{
  "n_experts": 80,
  "d_shared_expert": 128,
  "router_score": "sigmoid",
  "norm": "rmsnorm",
  "norm_place": "pre",
  "beta1": 0.9,
  "weight_decay": 0.0,
  "lr_head": 0.00768,
  "batch_tokens": 32768,
  "max_seq_len": 512,
  "train_tokens": 296900000,
  "max_steps": 9061
}
Below are experts of layer 9 (counted from 0) of a mixture-of-experts language model. Rows are named router (the router's row for the expert) and show model dimensions 0-255. Each number is 500 + 50 x the weight over its row's rms, rounded and kept within 0 to 999. Numbers have three digits each.
After each expert's rows: a language model's description of what the expert responds to. This comes from a sample of Wikipedia text that the model never trained on.

# expert 28
router:528442471489541461593395475575527435530517493497556546481430482600461533461486451406461479456470445481512466544527554504516346538590469524486490539512482458514457472464434416573547511482522521495422422420498485432406486550544584487478591562524513480568499562538528475535496477531537511515491452455456462570496482496519466535537538523402557565456565547506504495447491578501549385575616462520492564461465531471481375515438468509490535504556535468576483514527494584445504458535424465448519497440549434554523509391496445487536512455508487409404550579514412413548505526488495436504509479516421443555573453498495493459508489479518587528440456420593490515494523551489437497452428485470531557560571470409485502614556492422554507493484360520551603553452489576568436539534495504
Description: Forms of be and have used as main or helping verbs after "it" or "which", such as is, was, has, been, not.

# expert 61
router:490466517481601534569422477510541473575419521525577498564403506572438450389460471412443514446425488473531465541495551485500416598521477493450507455463482539557535438477470461519472445512567497463352382422493504433448429548475485475493548544543545415546495577559530522507402505472502541481547480525476492552409513522518523548570535566448490587520495473510545476516437480565510366560531450599418519422475532453413442483419442513510491485531462534524545486438526532496533455590436435460531446455561425490560540463484464517547475422527395500460517612450476496539428550449519483486488435547445501550585460520540489439517490527480550488436518468582486501473523496474469477480481447471399579543491495447496571589523509495544548433392387443570546542508491517560459488490415445
Description: Possessive determiners and 's (its, their, his, Chambers's, game's), plus was/is following a subject noun.

# expert 51
router:516495573442471516549489483477487492626505518472642463498478539435502491426528421473495456482448467441520512584525499514456418520569512558527505432412458540501549515463453406513480427539532546545497452477507575497368432529457575518521570442563459415498516572502555392514512454508538524470415465467500521557547558534486528513577483582538568567544440400456538511481492538434515414506594484503485484485538514478446419521554438462494528480568535466498525500566507526540484504565480530456586530480567497542473484491448405475575501498518478541470511551467429484496477537392519460482529521418372517547553488510578502425457557507532533451477549473658553556564523549528540503475476509377423606490469532509568520598594534462548500422454484431482570474532545605607500544522446485
Description: Function words like that, which, this, all, same and other following a verb or preposition in prose, as in played all, same origin.

# expert 54
router:510507487303569575512399557587507502494480466513568557537514546517414529460465422469508511521416440502514508668522521473483398507511501515496559456507482564518491456480506434618482504494535543421442494447521495435443468512501497488474607514519536496533464579583556469414467550528501476449500415552501503603469584557531492494581517474380533493553408505409493449420516502497566461582644458532411488444443576504499486524485481540444473484530444477507521498526551530564590489566522470434523510425520501550544516421502549510518461452544464509462534506487449427507442522473489448507511445444449499599528500567521523399574502535537573420424562448544489501556488543518477487518441515446466563566488427469562529564599515466514502509505489539603555547489477579560512538526425523
Description: St, Saint, San, North, South and prepositions in place names and addresses, such as St Mirren, Lincoln St., North Carolina.

# expert 32
router:561460488338519606584424564499532467543478536439607499604449483532445515486469450521462530496461514483555521572531558409429420481538513583451503447453470506517577472492502432517515508440506505453407451402569493545413489475457500593506520527546451445487486489557513382451488452506462514502523408480483480513440533527528465499543535500443557613600435424478464480438468547498521510528550440562489543411484516494484478486474452525507487504542435476559529525552516570558522497536519532417594445516513480549522576445508435551504539471481554526431509557476458419531487549479505416512420452433424551518550502562498560467480543495518559517348528513610441495553519502513412426468450482467439603529503482546516541551568508469510527446482477438552571508590458598638489539508441459
Description: Number words and figures (two, four, 160) and word-start prefixes like re, non, co, sub, anti before hyphens or stems.

# expert 26
router:581481474368524577561428482571521429501487519552595464540465557482458510424436425456426453470443475471512520588569556521428420528477469520525500476474454585499429499484491422521409458471548541453404459450554496506394476510409514447490582445524493508535539587531566479447433437454520493457496412470473428570469516490507520500536498535430540546508432495496528501414557526478610507546510400549406576436520478513488430483530526515481487448524429493528565511525474574585516508606458463448598504400540405567524451379494469599518510456505517466441500527523411480559491583429478467528471538478392491517564471516455498427491574474514568353447498449539483489532486557473482471430512531443461582464549449473578538513541478490506524462455460488552499530497444593532515523518446464
Description: Decimal points inside numbers in election and sports tables (+8.32, 50.5%), plus verbs like defeated, married, helped, beat.

# expert 58
router:540483465445520604554491534496502497550507555554569502513456566503497495412502494424494459450477505554526509577545625490522388566486461492486472543469495535573526481500469461545482481496522530387453395476518547446426460489448526550475625458522552438530491601517475465570466453520527538444477368445535429594492604561528535480561527540372537537584419452470509490483465490553549436612580461594516566401512517387405488462458482473530464431519488484546567502543554482560452522508503440409533525481545493564496480379534483496565491457560450493525593517409436458509414580502477492543492571467463557532527425534519552435546485449567468562453548551544501496500576563545472520519470462489419577540522397453537538529574530489536572471547478513530535529518493509546500510517434441
Description: Past participles after was/were/been, such as known, located, released, announced, plus percent signs, closing parentheses and quotes in demographic text.

# expert 14
router:543462485381546566571480497442570459560531455481562494526438489548491499493524431471476536422414548532528556588498542501467408549587477523433512443443432515584468514488411522516536450512559510457367383399567534501410475496539517461577535475535513455606488542541514395499440534438501524448474485480515450539480590485528564524568483477421568503538530410473444495436519562474512485575551472527437493454496532410436423524436446491463461436567464478548534454452484588527487492569447444485581545487504480521513460424490436533572512399503479540486500573500417445557514498470484462422525484503372483592574358546513556524493453542523547472462511519501515501584464512493425524445503462424448514470547397513536551576603483467472565438515486455506476517513541571583499508529441468
Description: Year-opening pieces like 199, 201, 185 that begin a four-digit year, after in, from, dashes or table bars.

# expert 25
router:502454505353501509523429585476526489493558544487589446530424515522482469440440430453455507452432521459497489528524573468415378549506515543413506422416469491517523520502479485504444558523560486439505447475579592511481458458457513493525604515519598487496545599550532425447443454508493475461472480455501367593427523532529559458523445513459599528582432452477555452427525539536560422517561439573488550424494467498515490584525348484562456498514473464533536514497553507525491451521509467503448570475563496497503536422482499565578475488540462450437521569486478424562498523526424426421488508417360490513550428554540456451527567521464587460467573493590492453510510559507468463487471518462434546504535495513548591498540498472528588479411419474562494522508495614582506490466470472
Description: First pieces of lowercase words split into subwords, such as c(afé), s(izable), inv(oked), res(earchers), dis-, rep-.

# expert 0
router:553453533379526606597489508483523459490474515527564502512447547489495487470448534392505457457421525469564571586560613487469442542525525516459459497506486514572503482514487436580449480477473441515360414437552553497460459527432469455460642507520510454515489622583516485475476438494531477475534386457475458582468593586488499482582496535450482581519475486500515446448501524515532420520574444552459592464483552474463480525438499498465490460539469439517557490517562538520546511604469502473549486471555421577492515425486466566558555415498514476404545517465465475499459548543527505431469489447418556567578473507500505381565541555460588451441460556574489518483491582497466504500419444438459543499488496446540545559602510474485500420445447503551504521495492623601416513493471455
Description: Word pieces inside non-English personal and place names, plus punctuation in tables and lists, such as Nam in Yoo Nam-kyu, Lar, (NED.

# expert 6
router:535477538352485566567454498528506488568503549519520502551536542434531501447425449542453470475391540441488480591536546489446462500523483465448558490477467489551570544476461457514478507496532523459351479443497550472405443567509494452454436432550536490521548551545538432498452493495499518502456420475488448599472549462497552499530477546439406574574513439461542520474480579527557452530592458558448452392513555399473497532393476564503573565497464539542559474605507497564524502589432481382551584496546399537516456420465471546527504422490500459449535508508504398512490488463499501481467434529372504529501492537510554500539573478478515470497440510455528484510553518464504523456433484432412501549539438444512561557593504459533500432394489477567513607503485569644439462518451545
Description: The preposition of (also in, for, among) right after a noun in running prose, as in racial makeup of, War of, List of.

# expert 44
router:600538429376475553515450421537591529516506572432534514494433437532496472462465471445504498484408469442563526642571535473459396524536511514551500510437499534553504478464481447579558485524524484489411486453593547442525486558539531473494521439533483471553488539515522479492458544491451489518542440482495484538508499483541485495510497513366545574498477447503468467469494552477520480495649478541428466494497506450424415488448513527485438483616459491525520534513467510548463528604521480452562514513576468599494555411416466587508495448480499440486517518398470473547415595451520547468495512409347524517525419629523555434596538500506534452376548475489505459599465515569468474479477504499465514522549407414561589546534494510565481398521501443529556531509461478549472555574479514
Description: Main verbs right after a subject or to, such as took, went, worked, began, falls, often in plot summaries and biographies.

# expert 43
router:564481505395591575564415565516554476520468553498545543475453541530445507453443433442444490454417493482555498632555526484485413541516550547491513516407502460596548494451490473576443448532494492450403353412523542499451448528421521509521596532515487490544473570580564442481461480478471512448483388500515449525451506553506504465514473526518569556477484438518509486455469457546604494632521445571485583494498540514460445564509481474507499443502480455491566530519514510547509506572526443444547510459608458569526570374435506537528504455512486516438602579431434436547457550506471501438482487461466525546539419568560480453478516557486571473475482497464496459465505571476478510488467457442454569550522490449540554563646555445571526429429431502574495586517471589540448527463461496
Description: Pipe or hyphen at the start of a table row or list line, marking a new entry, e.g. "| Fenghuang", "- Salaria pavo".

# expert 13
router:432547512435524536459404546516477407531445495487601513511441546437476470445453456427486497374478521492514451601568542497485443611493472491487520508469456523523566532543463487551385455508511530453467473431518532490426494538540511474496585539517455512568490521557547487501464514514508492523468461488520454522489565485492566410541506512348524484496461445494517485521466588574493423572565445559416537461472473530597467569459485531523382452599480488525516455508510555534514428585467496384523546462526534571486508455502428469547447380508474498506584580500496510494334614508514487520392530525423597478581544534517587460542527561427531419434530481598514454509480517503575466461488504372494572509557465443560494555531536456485588477462482536507506559478469569516468524522530536
Description: Infinitive "to" after verbs or adjectives (able to, helped to, known to) and modals would, can, may before verbs.

# expert 20
router:521546524468488537542474536547502465533496530452592453523508589529482470547472482450510429418413471500573503630496541507458366546491482581500495412450534549511543474448491486580420507498509568475411411426554533435509556442507443490477567414544514462596510570548553443454448487478465522501492473530513464559465527512486494420515492546396561609564440454504550482408457531542565470632546458565451483443487452409482445543440419539467474409531391559518566538570512560551507569555443517429513496507522463560538541373414537558548477433523490430467589516515457471531417556475452503475463533459468502519531465532545544446501481489483613463485493529559528571555505575539494476557541550506411541486498470469534562554559526450506533470479402492483552542504503613576503583473491496
Description: Full stops and other sentence-final punctuation, often before paragraph breaks or headings, closing sentences about places, people and events.

# expert 7
router:478496438415496534507448535563510486529482571526564524532438543506491483381510437496495458486488517469606582568547538431379427537583447550447534499482433569472592519458437480588457510504507550465378427464569483495451476456472479492497511504549494426552530623551511435472468456427470477491527391535494439532486514577503480510585570504468579542547398384499484445392504531543496466545547461574513551440517517370487468538463454570510554468555406464549535488521560526537534451562468488417557551495526503539460500426477474515491490436493482581403571521497467470527442612446458456452479535485474541538629506528505590455438567524560535471429504516566468533513527534500484471521433452401426538556464496446518536571492524500547497421534489411568517532602462512516465517510538448
Description: Adjectives and nouns that modify a following plural noun, e.g. various, several, social, industrial, chimney(s), after of/and/in.

# expert 40
router:481465518418525627547459474518517495511533471504609486506458536467434559400530445370462407521404529511563610576552591488420412555590479550472520517427466521532538521511401455513439512495516517472460459479537513491435430507465489490546538485583557415547464565611542497508504526418494512456532448549516433595508503507577511527507525489416534568516549432458483508456564552503505421531586470551496516490469465421429381522508508485516449457546508448527510567498444520540543530549455534428548544376518396571500492404504437540561516466508451573440532546515451452483482518494482501465500457468460495519504445596535586490448545571527544462453583513524543529545547523505493550466431489452471508512507462414484486560626531486542519409556471452496529594509453577639503457543478489
Description: Month names and the commas, spaces or suffixes that follow them in dates, such as July, on August 20, September 7, 1993.

# expert 21
router:595519481444491556569410515520566503487484562540555525489404566495481464447490441462473438491472468474580543567528566443448424591465516516419491473465463612558570451477472427638492474509551523467379441479517617499429497532492559494436584515501496474524473584543491500489437498505537511479501425507522454590519558502485527509536463537441549563453481415471539462502481513530592430622589460553478569453441517485459523512462464487567488452562476474587579518496498565535437483573526467441524524490547384579478485362486444534574492476483461478423542547451434488527479536428489511518490510497417533550529411468584530431585524534489530493405504527580588522515523544477534499552425518496490533468533460498550609490647552491530519524466522542501497559580540555584474528519453460
Description: Closing parentheses and brackets ending a name note, birth-death dates or table value, such as Ontario (Bodogh), 1969), community].

# expert 22
router:539438487475530546549456524476495475554465534508578527520410527571444531429477455516492481398450472486552530568576599439405444544558529586409496432470537568549498510462507478586449415538510542450509454411587504442489454527497522487516577498508565500504500527544505486529511421540514577448507406479469479615515575563490502476492544537382525462562512565469466461419475485483537399626605479536472483505512571458410421526521460479540554458500446468501531452490516594625471496530518489449568470517506500528535483415488401577549542468565432479438498502503342417554493534472527512543475510521425492542554413525539548464510544529445584479433437464524529480555546544506515574482461449461393497460483515470563513631546494452560514509488463544487538550537483557617450538517470516
Description: Conjunctions and comparison words joining phrases or clauses, such as and, or, but, than, while, and "as" in "coming on as".

# expert 10
router:531490473466519471512450530495525543519489585494582441540433515526502507476460452489537497480491502484558550594501563467519436535495429585419461514410435453529512494463443445567404497504559532418444461480559507455501526547514552463543572471561510430502469516464515392552485558496535494500504477476466483577490587500509531456513536458443572522573519453493450531452501482499606424582564526563468574475535539424458455541519403458533520378655408532549508416550432537542572496520508480421568541435535524514553527391470481473573469473514426454437532537456451409503492523447538487473473465455420529505544486528515485446552495555469581494468537518559423530531518498461506460575428516448440562547483508433598549517647527448520488474475413541613525564604505564613473580527450574
Description: Capitalized first words of institution and event names, such as World War, United States, New York, National, Royal; also table cell pipes.

# expert 63
router:537516511450518590496501516537564427530480522483553494480487566472494403448434451513423436420422476473563543581564522421427331569553454518446529521447432478570540514508493478543494523521526512510412438495533546485442444539501535426521507536443504566625530552496475439473472512484494521517461459508407421573484480426514534472517530546491575496496482414459505500520450491442615429557538486549490561426398507532445432589543476508469461465594464489547528530578471551606468485595558457417534529505491434523557465390496416518498444478570485454437553572416431525529426523511471487481431518466434532513531395511526490433530521537447519482393510492597560483526488507533547510563487566370466516525527484479625531520526480469468583468457462467463483535460451565591454553515474505
Description: Sentence-start subject pronouns he, it, they, who, plus nouns closing headings or phrases, like results, statistics, themes, logo.

# expert 55
router:506491449421505479608483472561549434523472496485509528496463509549389498391482442426489491494519533429571491586516570453432367560568554559459534455406507571519589480437478495461513482518547503441425493442538479522442334554504485513473547488508541482547528649585516477490483481493507514477432417433532463552484562577448504467561504520488553496544478489516436493469457534550571437539548468520486549473466535487445389485529475510534498420483372553513537507519548507527471454532502469395548486460517484485551513392408486542572495417559410450436531508450432488524415558539486423472451462496449569574586474553487590418509531563511592453442475472502564526546499480462510436476573478492454595561515461419550555514618486461442461460509453478498479566459475516513436517527514526
Description: Colons after infobox or list field labels (Released:, Teams:, Municipality:), semicolons between entries, and country codes like ESP, USA.